{"balance_bias": false, "rope_theta": 10000.0, "decay_shape": "linear"}
Below are experts of layer 5 (counted from 0) of a mixture-of-experts language model. Rows are named router (the router's row for the expert) and show model dimensions 0-159. Each number is 500 + 40 x the weight over its row's rms, rounded and kept within 0 to 999. Numbers have three digits each.
Before each expert's rows: "comes before" lists some tokens at least twice as common just after its tokens as in all text. This comes from a sample of Wikipedia text that the model never trained on. Tokens count by the router's weight.

# expert 11
comes before: "0", " |", ".", "5", "%", "6"
router:526494518497539551448491519450503490527530502497518511516525506502502570511504539500479501467476578561477488421455564489491515437565502487389516462520519529433450467534501473543500530500415612468522504452476499556499518512468490477589507499496430500501537535521498519571516531547463466543492472488508525489531449493459524533420445551440439453516508515474535484478527573501470594535453514524411582534414435541459529539466447502512488526511455497471450500421514495513488504560421474

# expert 31
comes before: " ", "\n", "|", " Total", " A", " Party"
router:520487511498482505428507477446457528452516529463516387527516484457541554503489513483504477429479505553533496500488519463476531519568483491490509525535510517434431485543505504520519523449475560447564522405477541504423497564540472488532533502533512542548565471460558588544573547490532428508465453545538508509488448473463465506487458456514434376544515537466484536467471523537513541545490598541475560531494479508493525543475398489534465526484476491484494473530562434532485477503481414

# expert 10
comes before: "\n", ".", ",", " of", " in", " and"
router:557474508489531525452462539468441454486544534529535507507582504524492507492519544459523392438408495515481417541517499459498534424543430478455553493537434573486454460447553478568511500496439523481543515467513495495413522523492493487493505462496414571536488497471557511506546514520507482506473500507492463450487513521427490561507469522530509478569518569546464479472460528523451540542482558544506566545531389577505532470470473517527497524470436491448480534461539494531537550566520455

# expert 12
comes before: " ", "\n", " —", " −", " +", " –"
router:578480526392531528481497483435439555508505515552546499514536539480562459502453500448473494514442585490480470520430523459468565488509530481441502485538524577499495521484528445534520428528495563465539536463513520486508477545544481528493495508484421532519535537528550531517532510477491456489508475565518471442478536534450507530487486470488454447517479549477490496444454494532364538534434527448546538554440444526527546542432459461471436523517479512438452437502596440483522502502502459

# expert 4
comes before: "1", "2", "0", "8", "9", "7"
router:471542496465509507506421506447463502569520516514493403586526473471572525526471563448490421491483540548484434503494520480443520517528537513433504452524463576449465508502538496503520499514377557415546553439452526484472498483562484557524528427513454554497524477528518576473522513547493486492534492560533465439495447501485478507435458541539532454532489540539512530519470549516434589568402508484434526525412498518489525493470514470504499490504492513434482520510509459502515544499459493

# expert 15
comes before: " |", " of", ":", " (", "'", "\""
router:517461536434622478423514489439509463527538549566515465483506511499519552495426544482460482434477473506518500515519537522515500431504513498492517467618443532474428519505509479499486481488434527448501573441445523515469503532517521565503533488531442489559540467467508529506536572515472500463476433573520521458453479448500511495513506487495502492507525541533451488497463566578463502515477525476521490536451455533509535546431420470490502522548436481453537443445526487591612506527531437

# expert 40
comes before: "9", "0", "8", "7", "6", "5"
router:493504492514565499458491500439391474483580487528514478545526482494513517500486531465502455479470519560547510518420480491506494507475520566426468465588514508481474488503501496585576503480413592438497549450504517491509504450535520477572476467542486515497552540509533639471532547504487468539536475526445475444509499491506512544425509522533527440536521544517530490451511486516454563538457542490444506538489472482494521547497429509471484463499499586496504448455570449564527448521464407

# expert 37
comes before: " ", " the", " by", " a", " to", " \""
router:514501508494555513472530488436413551495572524545476478546556463445478559478496524430464469534430455531474529528477566505487507460479517499397479495505459557414467523543460477518475509506464532465526505478475532507502435546590487516575459481484497456515521525457575517493529540527492490539483484535513486499458493518438527500489489567507477491533494567545501513525550564566422498519491562528482513564535449481436535485538483524484464408470481518452431450522574506493581513603479428

# expert 35
comes before: "\n", " ", " The", " In", " He", " It"
router:548521507459488519426457552483379533501523521518518466591561541456541534471453531428465476502457490584467454525516575441505520471548524488461526518505520557483441451528491501508480486525516561475516507416487523507462545463554505544547427467532434553501579496517550539494557554527463453529526507520509430467485468552461483503494436529494500485505519524531459494482501517540478509520450626538483548518481476510487564584514433448482387483472447498483479487476545488518490507499478462

# expert 43
comes before: ":", " the", "==", " ==", " by", " career"
router:530437565536521511461469510447454482481571546567490476507552514543489508459522531458455493495485564506478486520450483494471617464543496462498520499568502498503469526483504504523539505502432530494510531465479524457452466465500503514505459468515482462526517495459517536524536519492488442478464443579444490464441498503465475489514529559492497472574518556446489500487474589505493554534527513506492523569483486565463547521461510560497496479488463528444531377515517408431577504571442346

# expert 26
comes before: ",", " (", "'", " and", "\"", " was"
router:480448558491548506465510494532488477518492513507533470510522550530514564501484540488447448443542515532495488433446517465508519450466565508484545490579460558473462486561484496591567524552508581462539529481373514510437528476501475520522532411475450523472476534492496540486519555530450427500486476516493505438514491490452486436472455452447500412491590529509534473502510565591467530472501495587520586572490436528447537524469480442506470504466481480463477486453531464551494512524490471

# expert 22
comes before: " in", " to", " by", " a", " as", " on"
router:568469557475527502484406552463489483497510538495557458523563488490531537556478542465521464496453465526468499477481559431414522512571493457450504510500536519545543497517530481488553434539391515505535469491463536515494481433543458483502502476587466478468498494492517555528534555510459479572464478548496491461511411493448483525470522471480503423482528583505585511436501553470489622502474547554491522491518441509494531469450469494509499502558465564473430407499522502523530481503435500

# expert 8
comes before: " of", ",", ".", " and", " in", "'"
router:494554577437530520468448552539464463537570485525462465524554532495600528515469521414469430507434507465488457555478551436487490487512580484488454468516501574474443506407499449534519474524464521477530516498467505496485528498489505531455527517577442453572518557546533550509481560554559431496487462530477460416472487523479522506429475491521471410539547535456484468421564479508509520487475580527517519531468446522535519525478489511468452512486444487518535476477551524466525499507523413

# expert 19
comes before: "1", "2", "3", "4", "5", "6"
router:492486553475507531431447524428461552495556486513481479527517476473533476541509543465477396527434491480465469426440516492467495521516510508430512454525538529495458510479527540503542430510411566497500598481466539472514588483542500493577544486578480444520492516476569564509514513483474468460536502555522471452495485487485503486457460511529499480493532545472500542510457535516403510597440523521485497502470493518521572548474381471580416482531520559467460477540535474522517488484448468

# expert 20
comes before: " |", "1", "2", "3", "4", "5"
router:472473556435548502421499537448485530519500476468522416498495464541548507473506534470496444477527533520510514521541544511484573475532510504486480514565499546491533474520457462553475473479470487454505504443401552552411450517572512562521558461589428498521582562463451561525518513493496502494457477522472470478507546515414477543504459502512485442498561516533492473462446565573481534523458561469514554501475374516543560519514399459495484502531490464462451497483514500484541469537518488

# expert 17
comes before: " |", "0", ".", "1", "5", "3"
router:502471520435533492510476534416511506549504511516537469530531501543543571499519514453489513498496503564460475485500497519448510444528525523425517461539504544493488491475501482545493454519466529450548560368417515473476449519520517552564480494497451470488536550532483549532504535578505501525555458548486465416511461540454575450485473480418450397488510535538515461469507503546450569515421527488460560549512440570539509547468453534510524468468509517437434480445544422477505485515459485

# expert 34
comes before: "|", "-", "\n", "==", "The", "==="
router:554466570497569520481469530471431557531534481479542415505482486465576473500503559453477482427441531572442448475551481545468541427571552457438474481521485564541517506468486481532493498525486586435517515436457560457491523492470565508492449522499480526541521511523520578458539575493483514530505454521475444465497505483470509487441507519437459477525562537527463530462507527519528516554403579533464488520496480572500589524494485507517469457482477554425468506467552438516511473496499463

# expert 36
comes before: ",", " of", " to", " in", " and", "ed"
router:521460496497542486479537527454494513454514528531536497484565539475523468523429613527523431458492533510470500485503517456532543447529498423506501505486454563496397478476501453574480489518502509458485543464482574546528469456494463473457483511557462534489517495550596527503557608484525506444514512506455554408502450477449533473463495483424498416490556446476515528485489542547474598511454547563482494554499458529515540552517488484544492452482500533448522481415517532514451464516457440

# expert 24
comes before: " the", " a", " be", " his", " their", " her"
router:552503578539517500474479518459452526515519485467446507515548458531512490515493582496447427441491471569470489433444540472466499496519523506463476531516441517490384501485512435547531453475499526478492495501463549440451513505547532506540444489588459488512540556489533574534532597510433499515493502575458521516481454504499518531432430586484448445553485464491517514490514496513501526541484576524486485532539493587520559539383444486513515444540432463437502486515532476521480525491487450

# expert 39
comes before: " the", " ", " and", " a", " which", " but"
router:542531528469515477459498480489464535515535503526499493504608478485551572464488517435448449434494538507498416513549483490492513477489457479464493484486535550516493462460574504532467485490507568471503458473455526469446457526559533506566458450533474516489537542511548518481535550547486471513530471534526436434487436510453502539516506502458532463493521515560462456491485513558457480593508550595433581555473474566475527533498406457572503457469497492451425426493542525500552477561416477

# expert 2
comes before: " the", " a", " of", ",", ".", " to"
router:484489495497534495463481559474485512560566545495558472506579553450513577511480523506481483524464484535481460508424591479471589464490548537498500489515475568447437533503483525540491469493492466471476507502466526472478498474532477584495439431577466522486520468502560550548597562545442450458440470473533495416535500535518473482433468502524419485585499519470519510486479532515439490554466624488451563508492414523517542484431460489468510472488458487465499454501538509505493485551485504

# expert 13
comes before: " was", " is", " the", " he", " had", " a"
router:533463528508554475521473539482430539552527530462569453493515506456477486450487527463505397488452529598556442502525551493477549501534504548490484445539511548468432416473508515499520428511443485518493497484490512469476493499544516498529516446573463451508607552491492542524550549533494481528506524519452432467448453472464538479471527487519470478532541483451487459407506539530387617524495541501482526509474475592495538500474521508591477510538432521525484473531528475506537468511451459

# expert 9
comes before: "1", "2", "born", "S", "M", "D"
router:530494506499584494483488501457486514514618534484511441563537428496566508511440512468519503497394481570482508544552507445502551470503493519439507509537506517486462436476549503542517515519481557467482516442459534511443500456533498455605501353516455541444522499528542565531535487541488464493478488474514522479470521507503507560526397528478487452488587516544470488482448532489498554491456539560424531520522417531459547541470503507527494513467485495448452510439499516538548506463476469

# expert 14
comes before: "1", "2", " •", " \"", " -", " C"
router:482498524480516603478470535446488492490580531483511459580521518497505573505458505408455389491511568486493481488525579485491581496515497489491460456579551502433459517503457506519479469531528543447489510438508526526460495499601453481602485473569428497510482529472525549463521513544527487521484504559477500473445459485440496451475460519501492468471531505540568567485493498492465511558483574583427471531510467506509522538478487480521473434558522517507485433460534520469542536467428460

# expert 5
comes before: " |", "°", ")", ",", "–", "6"
router:489440536455524517509533501491481523536511515548521492523619472499516523536440630479514455502515510520548518452478515484406500394525500475458560491521446548523518504434467510499483505484419527449509571470462501468461500539501514509472479445519483499560522477528506529479553541591521517484483498499519455436539474500486522449467385528502462414542468511512489500469507555503499538531410566507482548554432417555527514479475501498586466432538493518522462487460497485492494578478462508